config.yaml
d_shared_expert: 0
activation: "reglu"
normalize_top_k: true
balance_loss: 0.00695
lr_router: 0.00173
norm: "layernorm"
tie_embeddings: false
beta1: 0.95
seq_len: 256
steps: 6521
dataset: "wikipedia_en"
Below are experts of layer 4 (counted from 0) of a mixture-of-experts language model. Rows are named router (the router's row for the expert), down (a neuron's output weights, with its number) and show model dimensions 0-223. Each number is 128 + 24 x the weight over its row's rms, rounded and kept within 0 to 255.
After each expert's rows: "comes before" lists some tokens at least twice as common just after its tokens as in all text. This comes from a sample of Wikipedia text that the model never trained on. Tokens count by the router's weight.

# expert 103
router [149 144  96 132 153  99 120 101 126 136 159 149  98 128 118 137 175 141 138 134 136 117 121 138  94 107 130 125 123 162 100 111 110 176 153 134 146 110 151 128 171 119  68 128 110 144 146 142 114 104 123 163 128 112 116 162 159 119  90  62 174 128 143  95 129 171 146 150 146 143 187 108 115 115 106 106 125 108 116 159 121 117 139 104 144 125  82 155 184 129 161 122 123 135  81 140 141 146 162 111 110 126 137 151 151 111 107 151 161 122  96 108 149 144 125 151 138  75  93 149 143 116 113 127  97 119 131 133 146 148 122 169 108 116 153 154 113 136 123 110 137 143 142 140 136 117 132 105  99 130 150  88 170 129 116 113 149 127 131 129  70 116 112  66 101 156 171 115 143 112 105 135 118 122 133 152 123 111 117 104 136  73 131 145 110 158 101 148 132 125 142 133  75 114  85 143 117  82 165 129 175 117 108 121  92 170 126 174 135 135 128 144 130 106 150 115 121 127 157 164 115 118 126  73]
down0 [110  94 141 122 176 122 132 120 153 154 131 156 137  67  85 114  99 138 159 124 141 158 150 139 101 169 143  65 136 107  94 112 138 135 175 172 121 143 120 109 122 153  96 139 128 125 141 153 117 166 109 120 165  95 137 160  97 121 105 100 145 140 121 114 106 134  80  97 151 126  98 128 117 113 149  72 135  99 157 121 111 136 130 126 161 145 157 118 167 166 127 115 180 171 122 111 134 129 117 120 136 182 171 137 156 149 101 167 170 113 100 127 154 104 108 147 132  64 126  96 129 117 112 176  83  94  97 133 171 126 107 104  98 101 160 142 137 127 116 137 144 144 156 168 125 122 119 174  95 137  86 110 146 113 113 147 130 116 131 144 121 102 118 129 117 124 128 132 118 114 102  88  83 129 132 160 156 116 143 119 111  98  97 113 143 140 113 134 124 119 130 134 151 174 154 122 101 124 111 151 125 115 141 136 127 102 111 136 181  99 131 118 120 138 124 145 115 112 120 118 160 152 166 101]
down1 [ 93 115 139 139 155 109 126 121  98 155 151 117 117 137 155 136 151  79 168 153 104 125 131 111 107 141 133  90 116 141 193 147 134 110  97 138 115 197 115 137 143 169 116 113 116 106 167 127 118 150 130 105 114 151  91 114 120 126 112 135 150 124 112 149  80 124 171 111  91 124 108 141 163 119 127 102 115  90 128 138 163 113  94 152 146 134 119 145  87 154 120 102 142 159 119 123 116 112 141  92 129 105 126 131 119 171 168 110 118 131 118 188 149 154 113 149 176 108 132 127 155 108 131  85 116 108 189 139 114 115 123 105 106 140 133 117 140 145 125 122 122 139 112 140 125 134 126 107 173 138 137 114  89 143 141 142 126 135 147  98 108 132 166 140 124 120 123  95 139  96 124 122 138 136 137 140 162 138  85 130 161 100 123 100 153 118 133 107 136 123 142 139 125  66 137 162 134 178 131  69 146 145 154 138 135 103 114 113 109 157 104  99 143 125 131 121 171 176 104 208  92  87 146 166]
comes before: " the", " a", " his", " their", " this", " its"

# expert 69
router [106 125 105 158 106 142  82 139 105  97 141 125 140 120 150 144 100  64 137 111 129 141 163 142 107  88 140 122 175 133 119 134 122 146 144  89 128 107 171 147 141  91  67 144 128 102 113 103  95 114 117 122 149  97 110 141 128 145 103 127 116 129 113  78 128  83 159 134 174 102 118 124 117 149 113 159 114 144 125 142 125 136 111 140 132 117 145 105 122 132 116 110 161 149 150 124  87 154 163  85 134 106 132 147 122 119 133  70 161 136 120 119 134 152  77  98 147 118  92 150 142 108 105  89 114 153 133 179  85 127 131 113 119 142 135 128 123  97 106 130 137 153 107 122 111 126 142 170  87 131 126 136 114  99 157 141 100 173 104 118 141 109 142 140 183  95 152 143 153 114  62 156 126  77  84 137 113 158 129 126 151  99 146 143 176 118 136 114 139 112 121 126 148  93 107 153 146 106 113 154 122 143 119 151 146 109  92 108 154 167 137 129 124 123 110 193 166 151 120 139 127 122 129  90]
down0 [157 120 167 160 105 146 141 136  92 134 106 133 121 149  96 158 133 152 139 112 123 130 138 139 109 124 131 153  85 119 163  97 130 133  93 115 112  97  94 112  79 128 110 107 106 112 113  78 183 136 159 110 158 142 118 143 163 169 140  85 145 147 114 126 128 158 106 150  71 163 161 117 128 138  91 118  98  76 112 125  95 122 113 151 131 126 153 156 171 100 139 120  69 121 169 143 117 116 124 119 128 106 158 134 166 133  98 127 143 123 195 116 146 154 127 106 100 178 108 128 117 114 105  97 176 141 127 142 149 126 119  95 116 161 167 144 100 144  99 128 134 117 134 124 116 134 165  91 136 111 138 137 107 145 105 106 160 136 119 112 140  99 151 137 153 140 116 167 133 126 163 169 147 101 122  79 157 122 156 109 149 142 121  93 110  88 127 106 149 124 165 183 116 146 116 115 119 134 125 161 129 113 139  72 115 157 122 148 126 126 115 160  87 112 133 161 134 157 131 114  91 117 138 124]
down1 [100 144  94 141 124  88 146 114 140 111 156 125 128 121 132 174 114 172 119 158 135  85 158 103 158  79 135 127 116 166  90 120 110 157 161 135 129 107 158 142 147 163 112 120 151 126 149 111 124 158 127 170  97 104 141 117 150 122  94 150 135 107 109 112  87 145 143 122 134 176 109 118 101 115 154 163 151 101 132 145 108 115 133 122 141 175 164  97 139 115 112 120  98 134 107 115 136 111 103  95 177 127 111  96 160 119 153  97 120  59 122  90 125 129 128 105 120  99 139 157 115  91 120 132 130 106 128 127 118 158 124 149 177 118 155 144 117 144 114 141 104 142 111 122 117 127 158 136  65 118 126 102 158 124 160 135 107 152 120 138 113  89 125 143 110 119 113 114  55 106 102 102 158 149 127 150 146 151 131 152 126 128 109 160 116 121 128 121 141 160 175 121 188  96 127 149 120  85 157 116 128 150 131 105 183  82 122 108 146 111 136 160 145 115 152 158  85 109 102 129 131 144 166 143]
comes before: ",", " |", " (", " School", " in", " and"

# expert 38
router [ 68 123 153 129 141 128  98 151 132 114 119 134 127 122 166 147 131 134 137 125 170 166 179 148 100 104 102 146 171 138 116 102 145 119 113 122 104 133 104 130 159 134 120 114 149 145 122 135 136 138 107  79 136 126 132 138 143 157 110 140 126 120 136 107 145  83 145 100 155 126 140 153 176 163 123 143 133 142 136 106 168 135 157 128 141  89 172 112 173 174 131 163 126 149 165  97 112 115 126 125 106 110 130 120 100 114 142  62  88 109 100 134 112 126  68 148 138 135 104 135 151 131  81 141 129 154 130 155  77 171 130 145 131 141 123  89 129 104 149 120 138 138  83 144 107  93 136 185 111 107 135 148 101 130 138  96  97 179 107 111 143  97 153 160  86  94 145 145 116 148  74  98 144 121 125 187 108 152 115 139 131 108 140 132 131 130 142 104 122 111 128 101 152 108  69 135 117  78 106 126 131 143 126 137 128 127  92 113 180 139 121 110 125 126 156 152 155 123 125 155 148 140 150 115]
down0 [150 143 132 119  81 137 154 119  59 139 128 120 142 110 103 144 103 149 151 117  78  85  98 182 174 119 144  86 113 117 118 178 124  83 119 104 177 116 131 131 105 106 148 149 140 114 154 116 143 128 137 133 144 166 108 109  88 127  90 129 173 119 102 168  65 116 123 163 115 147 136 112 127 136  94 125 132 125 100  94 126 113 151 165 141 147 128  83 134 112 156 125  97  99 130 182 125 150  86 164 120 115 113 130 147 140 110 147 131 167 121 107 152 158 152 152 116 131 151 150 139 116 120  89 151 153 111 167 144 150 109 127 165 149 123 180  92 117 111 151 142 135 108 152 143 117  93 143 158  92 120  98 117 136 104 123 159  83 136 157 152 112 161 119 140 127 124 113 120 133 147 139  97  92 116 117 143 114 131 153 122 163 105 143 155 125 145 150 159 143 163 154 103 126 102  92 165 141 106 143 152 150 150 135 145 109 111 127 146 138 120 100 126 127 121 133  61 155 103 121 109 106 112 140]
down1 [120  91 114 123 120  89 123  90 127 160 111 133 105 131 129 133 155 169 172 163 152 100 151 122 165 132 136 113 139 180 175 151 139 111 143 133 114 141 131 127 110 168 133 143 127 117 148 133 131 177 138 143 125  84 101 148  90 103 126 131 142 152  80 157  65 131 147 136 107 139  96 144  94 130 165 139  94 108 107 131 119 135 131 147  99 149 163 142 162 156 138 134 137 167  98 123 131 153 152 176 128 139 154 138 142 133  98 139 155 175 140  93 109 104 143 134 160 112 140 116 126 118 117 103 123 108 137 153 117 138 113 115 152 163 138 127 116  89  89  89 121 168 136 140 161 114 124 160 102  78 115 105 130 141  94 134  99 165  98 126  96 132 116 142 116 106  76  99 142 130 113 112 125 134 190 149 167 129 129 140 101 113 130 140  97 107 143 106 108 157 159 114  97  73 128  95 154 182 131  81 143 116 152  94 107 107 113 113 115 106 110 124 111 107 146 163 107 144 124 115  79 133 133 115]
comes before: ",", " |", ".", " City", " (", " and"

# expert 86
router [ 89 128 132 175  98  78 126 131 162 131 168 127 133 116 100  96 158 155 128 102  94 121 143 169 135 100 163 161 145 146 146  88 108 142 116 112 131 135 165 152 205 128 127 157 147 115  77 154 124 141 167 109 150 122 140 134 116 110 128 107 164 112 110  43 122  85 111 133 155 134 148 104  95 107 121 116 143 168  98 156 121 105  91 130 136 115 116 144 131 142 117 124 130 105 125 166 168 163 160 145 148 146 141 137 110 115 124 150 161 142  97 113 120 118  89 121  99 137  99 112 138 121  92 133  85 112 136 161  93 112 180 140 125 130 117 144 107 113 131 134 121 137  90 130 132 137 164 139  99 163 153  92 132 123 125 135 139 125 130 165 120 150 107 129  89 124 172  95 146  87 124 151  99 113 104  99 132 167 119 132 126 138 174 133 154 127 111 129 156  91 113 114 107 138 113 165 145  78 107 159 151 167 143 145 132 103 143 133 130 134  98 121  97 161 101 138 133 127 143 107 100 106 100 125]
down0 [114 175 137 144 103 152 140 141 158 153 131  91 113 113  84 113 132 108 114 191 157 130 119 139 151  70 124 134 123 165 142 120 111 132 161 109 117 135 102 109 115 141 131 141  98 119 136 120  95 121 108 135 101 147 118  87 149 150 147 115 105 100 117 172 122  73 101 107 138 128 104 163 125 104 116 118 168 149 160 131 120 139  76 130 128 153  95 126 126 120 137 125 144 129 125 147 166  67 134 103 137 136 115  77 160 148 159 122 166 169 140 127 116 109 172 100 117 152 116 144 140 111 117 135 112 178 157 145  80 152 144 125  97 142 109 148 148 122 139 177 104  99 117  82 140 122 142 116 111 129 107 111 120 126 129 121 102 124 136 138 164 135 140  93  93 149 142 136 118 122 145 100 119 115 107 150 129 127 144 128 112  96 126 169  88 147 152  71 100 127 175 101 136 127  99 125 133 117 145 133  77 178 169 137 116 149 105 189 108  86 146 106 158 116 111 156 132 143  99 157 143 148 119 155]
down1 [131 108 116 142 116 117 116 140 141 143 105 106 135 130 122 139 177 147 117 110  89 146 136  95 125 112 142 126 101 100 125 145 119 153 157 154  93 114  93 120 140 147 114 173 107 154 145 103 146 122 134  90 150 131 100 127  95 153 127 118 150 101 165 122 102 105 157 130 154 163 113 161  95 137 186  87 101 146  91 122 114  91 136 133 188 122 118 103 102 121 103 111 146 125 173 147 153 108 153 120 164 141 142 147 149 173 102 113 117 143 121  73 147 128 156 171  91 164  97 106 107 137 150 199 117 129 124 107  94 116 102 117 103  94 113 175 146 173 142 121 114 116 135 120  86 109 129  81 123 124 165 141 143 127  71 142 140 130 120 166 163 110 134 123 104 163 152 111 163 143 126 132 114 157 157 154 164 117 110 131 150 145 132 151 181 122 106 141 136 122 104 102 125 153 149 153 111  88 104 124 116 112 147 141 124 173 125 129 113 107 140  90 126 107 137 124  79 154  92 133 111 134 117 133]
comes before: " a", " the", " \"", " an", " ", "born"

# expert 40
router [132  97 130 111 138 128 122 141 139 100 160 135  87 102 112 101 144 129 102 113 119 143 162 136  83 189 153 129 134 113 153 127 115 135 127 137 136 103 156 119 130 121  35 105 118  98 120 123  99 108 129 106 128 108 139 118 142  99 127 131 106 132 119  78 129 110 126 131 125 154 126 138 147 115 125 142 145 116  95 131 124 112 131 136 127 124 133 133 189 135  93 126 117 118 135 122  69 149 153 115 163 118 107 160 121 127 144  96 133 126 169  99 109 115  67 144 138 152 119 149  97 132 159 101 132 108 163 199 119  98 127 106 110 118 122 157 102 153 102 120 131 118 157 121 127 124 105 120 145 123 148 113 153 123 155 118 137 125 102 128 136 133 141  82 225 150 183  91  88 100 111 131 167 149 174 158 101 164 133 135 123 127 131 125 125  83 118  96  91 177 127 158 133 132 145 114 125 112 160 123 165 119 138 162 144 147 111  95 169 134 111 120 132  92 151 162 146 124 161 118 119 121 154 121]
down0 [118 134 121 117 120 128 141 130 131 136 147 145 125 140  67 110 121 114 101 131 119 100 115 153 132 113 101 123 121 142 158 152 129 123 117 104 138 144 131 130 130 172 157 106 132 124 101 109 147 140 159 179 142 124 105 130  85 117 164 147 132 110 110 137 112 134 145 118 124 101 115 145 114 154 115 121 131 163 118 138 101 105 107 124 114  96 115 138 107 112 125 118 118  86 103 157 141 163 134 154 128 118 150 103 137 127 112  94 121 132 127  88 134  98 128 142 105 141 141 117 133 102 144  11 160 124 126 187 130 142 131 168 125 184 114 134 116 135 159  70 152 125 117 108 103 148 136 127 147 147 112 110 182  84 108 102 146 124 112 123 146 155 181 121 156 145  84 131 117 123 154 133 105 108 127 130 135 123 150 120 135 128 114 151 110 127 149 125 122 117 138 124 151 151 135 121 131 123  78 120 134 133 144 131 111 115 148 177 130 137 128 123 130 121 133  61 157 255 133 111 140 133 130 132]
down1 [111 103 128 123 168 128 108  92 108  99 160 120 107 162 103 152 147  85 163 160 153 187 136 104  95  91 122 174 113 122 115 165 110 111 113 135 114 112 109 121 143  90  95 132 123 187 121 135 121 154 102 145 150 151 108 122 162 110 118 109 154  87 144  89 100 166 100 115  91 105 109  93 154 116 157 131 134 106 133 128 163 149  99 100 133 147 172  95 152 142 135 145 129 118  95 142 136 106 113 146 104 117 139  95 149 115 125 105 129 148 115 121 102 125 130 106 116 152 174 130 138  99  93  96 161 116 161 155 144 142 140 121 168 140 142  87 104 143 179 120 106 144 108  93 104 109 138 147 137 129 137 143 115 143 140 113 144 129 139 153 125 110 171 148 130 117 119 149 107 152 113 122  92 157 129 148 146 147 165  95 129 158 122 143 149 122 142 145 137  94 119 107 122 135 125 104 136 144 114 107 146  67 117 150 143 130 117 153 124 184 113 128  90 119  83 167 103 141 131 177  60 158 123 165]
comes before: ",", ".", " and", " of", " in", " were"

# expert 123
router [108 112  99 138  95 156 122 120  92 122 135 139 152 122  85 168  94  79 146  97  88 146 115 109 155 167 134 122 149 112 121 130 108 136 121 139 132 127 168 145 138 114  53  97 134 135 130 104 113 120 106 144 106 100 131 137 132 139  99  88 118 108 120 145 117 109 149 144 170 110 123 113 161 125  63 146 128 169 137 153 125 173 101 155 135 115  96 101 111 120  91 134 133 125 174 101 112 154 140  87 111  97 104 149 109 135 140  46 130 122 146 129 138 169 117 111 126 107 116 157 126 154 134 108 166 100 121 119 104 126 135 108 126 137 115  86 149 138 117 167 137 150 147 152 135 120 145 129  92 154 112 155 100  90 160 134  92 164 102 120 118 117 134 138 225 142 165 150 131 110 118 138 130  77 114 127 128 166 114 124 144 152  97 112 164 120 105 136  91 125 118 140 180 103 150 145 130 142 138 143 132 128 122 181  98 113 115 108 121 148 144 133 135 144 132 126 138 135 103 160 125  90 128 124]
down0 [148 158 161 130 118 106 103 153 137 125 162 152  89 119 109 170 127 107 145 154 118  87 119 156 106 142 108 112 122 115 122  96 126 113 150 136 130 106 166 152 123 141  78  97 145 146 106 198 159 132 140 108 120 145 115 132 119 147 134 164 147 102 102 181 141 107  78  85 105 143 176 135 106 121 157  85 134  87 117 122 156 103 139 103 161 137 159 162 120 125 147 110 141 154 170 121 114 130 146 105 156  95 109  78 127 153 128  93 119  97 120 158 153  90 115 116 121 152 144  94 129 152 161 120 119 113 115 117 143 119 118  98 113 178 142 130 149 128 111 128 131 109 108 130  83 144 156 134 142 112 123 168 105 131 125 133 113 115 129  71 128 119 111 116 126 130 100 199 122 151 161 139 126  90 138 151 156  93 146 142 138 113 129 149 138 108 179  87 107 134 121 102 124  87 122 107 138 115 118 107 131 168 124 135 189 108 133 109 165 159 155 135  87 121 100 124 140 146 133 100 123  94 142 159]
down1 [135 132 116 100 113 145 172 122 143  90 160 119 101 125 188 114  87 130 131 151 141 133 109 121 126 115 127 148 117 153 145 138 141 121 115 131 167 145 109 179 112 148 138 116 164 131  99 118 129 125 138 138 102 149 156 151 213 151 117 124 146 132 130 157 126 127 125 109 138 133  80  85 123 109 100 124 127 119  81 111 162 123 136 186 139 111 122 113  98 140 150 130 154  87 112 100 128 173  97 135 149 133 130  81 138 111  68 116 158 101 122 131 117 137 160 158 149 139 136 115 138 133 127 162 121 122 123 110 124 130 151 156 120 117 143  75 123 126 142 131 137 137 103 118 144 107 125 133 107 150 130  54 116 128 126 110 106 114 110 138  99  98 130 161 104 159 143 130  75 136 137 124 130 109  54 104 181 154 112 130 170  93 169 142 154 106 149 151 106 134 159 122 135  80 112 144 145  83 107 148 142 167 148 130 117 111 104 113 164 147 142 101 140 151 180 107 127  93 133 103 116 123 149 132]
comes before: ",", " of", ".", "th", " and", " School"

# expert 50
router [112 152  97  92  74 172 139 139 120  87 173 142 142 116 141 117 153 125 115 105  89 162 155 166 161 120 106 145 168 166 121 143 144 148 158 128 123 140 102  99 145 134 140 118  82 127 123 134 128 106 163  61  83 154 146 126 145 146 127 158  94 141 146 124  86  92  93 106 118 169 103 152 104 103 173 100 174 128 124 157 135 146 140 161 132  91 128 171  91 100 116 124  99 144 161 156 173 101 127 106 141  88 125 106  94 152 134 140 129 122 124 129 131 159 167 133 119 124 160 108 157 146 101 144 138 109 121 124 178 117 150 124 143 116 106 190 100 152 118 127 143 130 101 123  81 126 127 148  93  93 139 162 141  99  83 136 155 140 172 140 120  95 140 105 102 113 162 132 125 155 122  92 116 131 104 111 152 110 137 148 120 127 150 117 136 144 164 132 130 150 128 126 151 123 124 105 121  89  85 126 154 150 120 138 110 111 105 139 150 129 161 133 114  89 144 152 107 103 141 115 117 119 133 108]
down0 [125 112 126 196 163 130 141 118 138 106 197 130 115 148 125 138 105 146 149 130  74  92 117 115 121 100 112 155 116 139 145  96 165 145  97 104 118 147 143  98 118 151  96 169 153  98 134 190 174 123 150 127 145 103 156 124 143 132 132 109 118 107 118 139  84 142 169 133 108 124  96 109 165 130 142 153 181 102 159 102 143 134 146 111 132 133 103 135 124 130 146 120 132 133 159 128 115 139 138 104 128 134 111 101 132 132 128 138 145  96 114 119 107  93 135 118 111 116 119 153 146 143 110 113 148  92 115 102 105  79  90 127 123 142 111  68 148 118 146 105 124 141  83  97 141 128 142 182 144 127 175 180 115 151 120  81 144 109 114 102 167 162 160  96 133 126 138 140  99 122 185 140 147 159 127 127 129 144 133 117 109 118 135 119 113 132 127 139 120 131 129  90  89  83 139 140 149 132  91 130 146 116 103  80 132 175 106 144 140 152 123 153 158 157 129 121 169 145 136  96  79 139 108  88]
down1 [ 97 121 167 126 118 152 132 163 149 116 134 120 107 101 108 122 189 107 115 114  97 189 138 113 111 103 145 145 147 170 128 143 159 104 125  72 119 111 142 112 130 136 133 147 109 140 160 105 122 120 154 122 137 110  99 143  96 162 150 138 134 131 172 138  70 167 137 137 134 158 115 109  99 110 171  79 141 107 126  89 133 108 114 139 150 129 118 154 159 184 152 117 165 126  82  97 138 129 135 120  99 114 122 114 121 158 102 129 108 130 108 119 120 120 118 144 103 165  97 129 147 122 149 113 180 123 122 142 110 169  97 111 118 152 113 114 145 130 111 142 113 112 116 131 149 106 116 113 125 116 137 115 117 117 116  80 112 155 114 132 109  79 135 167 153 185 121  96 149 131 105 148 122  99 117  93 149 143 126 186  93 145 138 121  77 105 190 140 134 176 115 195 140 125 158 159 135 121 138 165 109 109  94  88  96 171 140 105 112 120 105 143 117 130 151 129 128 143 136 135 128 148 120 135]
comes before: " a", " |", "%", " an", " the", " Candidate"

# expert 87
router [138  94 126 148  92 132 109 104 179 151 160 126 116 130 101 120 114 149 121 153 105 158  89 147 126 130 116 122 120 146 129 159 110 136  96 141 182 163 137 120 137 142 117 117 157 147 111 146 111 141 137 131 141 112 125  72 138 131 131 167 139  93 158  80 133 140 151 127 108 160 122 143 110  75 161 119  79 115 153 112 139 113 166 132 147 153 151  99 104 155  95 117 139 119 111 118 118 127  95 152 145 127 149 107 163 105  94 142 147 114 115 128 106 138 172 133 149 142 139 150  87 120  93 104 103 146 106 120 171  88 103 171 114 118 183 148 129 136 148 115 134 106 165 104 116 147  79 145 127 130 116 123 149 154  96 145 126 152 139 120  94 101 118 130 123  93 150 138 116 193 119 129 173 131 121  87 133  96 125 118 165 136  99 110 123 120 191  99 155 158 161 170 145 140 100 125  76 125 111 123 119  90 172 108 126 171 121  83 110 136 143 149  89 154 125 108 121 132 113 146 125 106 134 165]
down0 [134 143 120 131 141 136 161 115 148 115 103 112  97  91 125 139 122  89  67 113 137 110 102 140 122 137 116 109 151 137 114 183 142 114 106 130 110 100 126  75 132 130 168 117  89 168 173 136 125 137 147 143  98 143 121 149 117 108 144 116 119 132 138 117 126 151  87  99 132 150 187 116 144 144  97 130 149 164 144 137  99 156 149 137 141 131 144 134 195 110 124 149 110  81 144  95 174 118  83 128 117 151 130 134 117 133 129  98 148  74 105 156 151 136 112 117 147 139 134 117  85 135  98 128 145 129 176 125 128 120 152 148 157  89  98 137 111 138  95  97 143 114 150  96 154 128  85 111 141  69 144  96 131 124 127 115 157 109 134 140 103 178 129 142 157 177 148 101 122 143 119 104  87 133 126 157 131 150 115 113 141 144 108 139 154  95  68 149 112 136 158 132 144 153 133 113 117 148 129 149 129 189 145 172 105 118 114 182 125 111 102 106 127 171 136 129  97 128 125  99 141 136 149 156]
down1 [ 87 128 102 131 122 149 127 106 108 119 148 134 111 124 135 136 138 141 124 139 128 135 117 135 119 102 144 105 143 127 180 141 157 105 126 167  90  89 131  98 118 127 156 142 138 127 177 100 154 139 184 103 103 132 108 213 110 140  81  93 116 134 104  96  59 172 130 156 128 160 137 135 144 134  96 141 169  83 109 117 142 147 151 179 142 134  77  87 106 176 138 120 117 107  70  95 160 128 144 108 155 167 100  80 173 135 124 145 159 122 122 172  97 132 157 132 139  89 158 132 170 143 130 115 144 105 114 106 125 118 131 146 114 112 133 146 121 121  80 130 127 128  92 161 110 140 150  97 122 150 109 127 113 135 149 139 107 119 103 116 151 147 117 121  96 105 171 106 141 108 129 134 106 146 137 162 131 128 102 119 129  81 112 133 130 141 125 150 126  86 151 107 160 101 108 158 168 128 155 132 148 132 113  91 127 127 137 150 150 142  82 124 142 146 126 118 150 113 129 135 150 155 130 112]
comes before: " 0", " 1", " 2", " 3", " 4", " 5"

# expert 49
router [112  74 122 164 129 133 110 133  99 127 144 124 100 133 121 157 164 140 121 120 135 122 148 130 114 141 151 126 131 123 117  98 100 102 117 145  97 134  73 149 141 124  67 131 145  95 104 133 170 152 108  91 141 137 122 139  88 132  78 119  95 157 111  53 154 104 136 122 148 117 100 106 143 154 134 138 128 131  81 133 121 155 120 114 150 114 180 113 167 186 110 105 127 124 106 163 111 200 158 102 104 136 161 153 118 146 132  89 136 174 119 132 126 159  93 113 125 162 108 149 112  70  88 102 128 142 144 138 116 100 128 135 117 138 115 126 104  94  70 119 143 148  86 105 165 108 136 170 140 138 136 132 127 152 134 142 122 123 117 114 143 149 129 136 125 141 155 123 139 108  93 132 112  99 109 116 113 153 132 108 146 132 162 139 148 118 118  90 138 162 142 117  97 147 109 159 165  89  98 138 147 112 138 119  98 117 101 128 133 120 138 126 122 130 123 196 105 148  98 141 126 146 133  73]
down0 [124 121 102 134 166 121 122 136 149 147 142 114 112 111 122 111 119 144  90  82 142 118 124 112 147 143 146 170 195 106 136 111 153 136  94 112 108 143 108 157 163 179 121 121 137 147  89 123 150 124 167 126 128 106 103 111 175 140 132  85 124 131 119 111 171 171 149 130 115  99 159 100 124 128  85 125 110 126 182 111 159 128 143 115 119 145 106 113 194 161 156 139 120 142 114  64 116 111 123 133 147 120 162 114 139 100 143 116 124 105 112  73 132 104 126 102 114 109  92 111 128  95  93 140 128 165  83 131 120 124 163 121  90 128 111  92 139 142 133 149 124 157 156 133 135 105 164 141 114 114 132 121 143 154 101 130 104 117 139 166 120 118 140 118 106 109 149 183 183 146  74 130 131 108 136 177 111  84 108 120 116 115 131  98 124 115 148 153 131 113 118 155  86  89  84 114 128 135 163 154 107 107 159 136 123 158 153 126 132 154 131 158 128 146 147  90 104 121 125 127 120 135 184 109]
down1 [ 93  89 119  74 149 119 108  89 144 126 124 108 124 109 103  87 132  97 133 131 158 184 129 136 135 157 187 145 146 133 132 115 145 159  95 166 127 170 125 112 124  93 148 142 140 127 151 134 125 151 146 169 165 125 154 120  76 134  99 122  98 158 129  98 120 148 123 135 116 101 142 143 129 124 137 135 147 139 120  87 122 114 105 123 134 115 176 112 117 124 123 119  95 157 160 150 145 141 154 158 120 159 157  99 127 150 125 162  89 122 103 106  94 131 121 110 162 137 145 151 118  89 116 128 126 150 113 134 177  80  83 112 136  96 111 129 133 125 131 165 108 183 143 102 106 144  76 101 121 147 124 123 149  98 133 107 144  75 119 138 113 123 149 110 102 106  91  75 124 128 142 106 126 128 117 147 124 164 138 149 108 156 156 175 138 128 136 152 177 172 155 114 128 116 145 112 118 134 150 107 123 112 100 126 108 167 132 131 119 112  92 140 163 109 142 145 141  51  97 150 131 169 133 114]
comes before: ",", " |", " (", "'s", " and", " was"

# expert 37
router [118 129  69 116 114 148  96 108 118  95 156 110 144 145 104  87 115 139  85  97 105 153 126 113  99 147 136 150 107  92 138 135 129 139 140 166 179  90 160 120 107 139 149 154 147 147 135 122 134 135  96 103 121 116 114 133 112 127 128 159 127 122 129 123 130 105 108 105 154 124 138 128 166 142 131 167 145 101 150 115 113 129 144 136 103 143 140 114 159 130 107 109 132 106 144 135  75 105 125 142 143 147 121 108 177  99 149 106 125 154 196 106 146 133 108  92 139 134 129 172  94 147 179 139 103 105 151 130 140 138 151  97 102 130 135 108 131 176 102 153 147  92 134  87 124 121  98 148 156 128 104 125 126 110 148 105 158 137 134 141 206 135 137 101 132  99 134 117 109 137 102 157 136 185 132 143 116 153 171 105 130 127 137 105 107 116 125 115  98 119 125 124 111 154 136 126 124 192 124 191 157 112 115 155 170 128 115 129 146 167  71 138 131 108 124 113 114 148 134 157 144  65 169 100]
down0 [125 145 164 106 153 106 135 133 144 126 152 135 134 171 166 114 153  87 150 145 143 124  93 123 146 115 146 150 171 157 143 147 133 151 143 110 119 128 100  63 118 140 131 109 107 199 132 164 161 152 124 124 134 116  97 153 125 160 161 146 158 113 131 113 114 148 115 112 140 116 127 138 121 145 121 115 124 128  61 127 150 135  99  84 123 111 107  83 161 105 119 169 104 152 110 135 170 137 141 145 122  92 129 131 102 120 144 134 109 163  76 133  91 109 138 165 105 129 160 210 157 103  98 126 128 122 117 100 130 133 145 129 137 125 128 137  80 140 137 132 150 148 139  96 148 147 114 117 130 145 131 152 130 120 135  95  68  98 142 165 109 101 129 133 118 119 140 151 114 148  96  80  90 150 100 185  86 149 134 148  96 115  99 150 108 125 132  74 139  91 148 143 102 152 116 147 126 100  80 138 114 123 128 145 142 100 110 132 124 130  82 126 128 139 131 142 130 134  84 138 164 113 134 107]
down1 [140 157 126 149 153 131 119  97 130 151 107 143 125 121 100 143 108 122 127 123  84 131 115 107 156 107 107 102 175 118 141 126 124 137 129 145 127 128 178 138 170 162 139 104 147 137 139 160 152 132 123 152 140 103 102 129 161 111 102 101 106 132 106 111  88 115 152 120  94 137 168  98 100  96 165 133 151 197 138 124 160  97 101 147 170  98 129 165 157 140 108 150  88 136  96 111 136 109 151 157 135 111 135 191  99 114 133 135 115 111 131 154 105 144 157 120 119  91 102 131 104 109  95 183 118 131 110 156 164 119 143 127 153 113 108 162 154 136 107 119 138 150 111 110 126 111 104 160 126 104  97 138 144 149 107 158 130 118 148 177  85  92  96 139 102 145 134 128 169 101 128  98  93 110 134 159 117 108 131 158 163 129 164 148 127 151 127 110 110 131 145 128 142 124 103  87  82 180  93 179 107 112 161 128 132 101 121 162 115 155 127 150 113 137 177 120 116 117  84 114 155 110 106 100]
comes before: ",", " and", "\"", " (", " in", " II"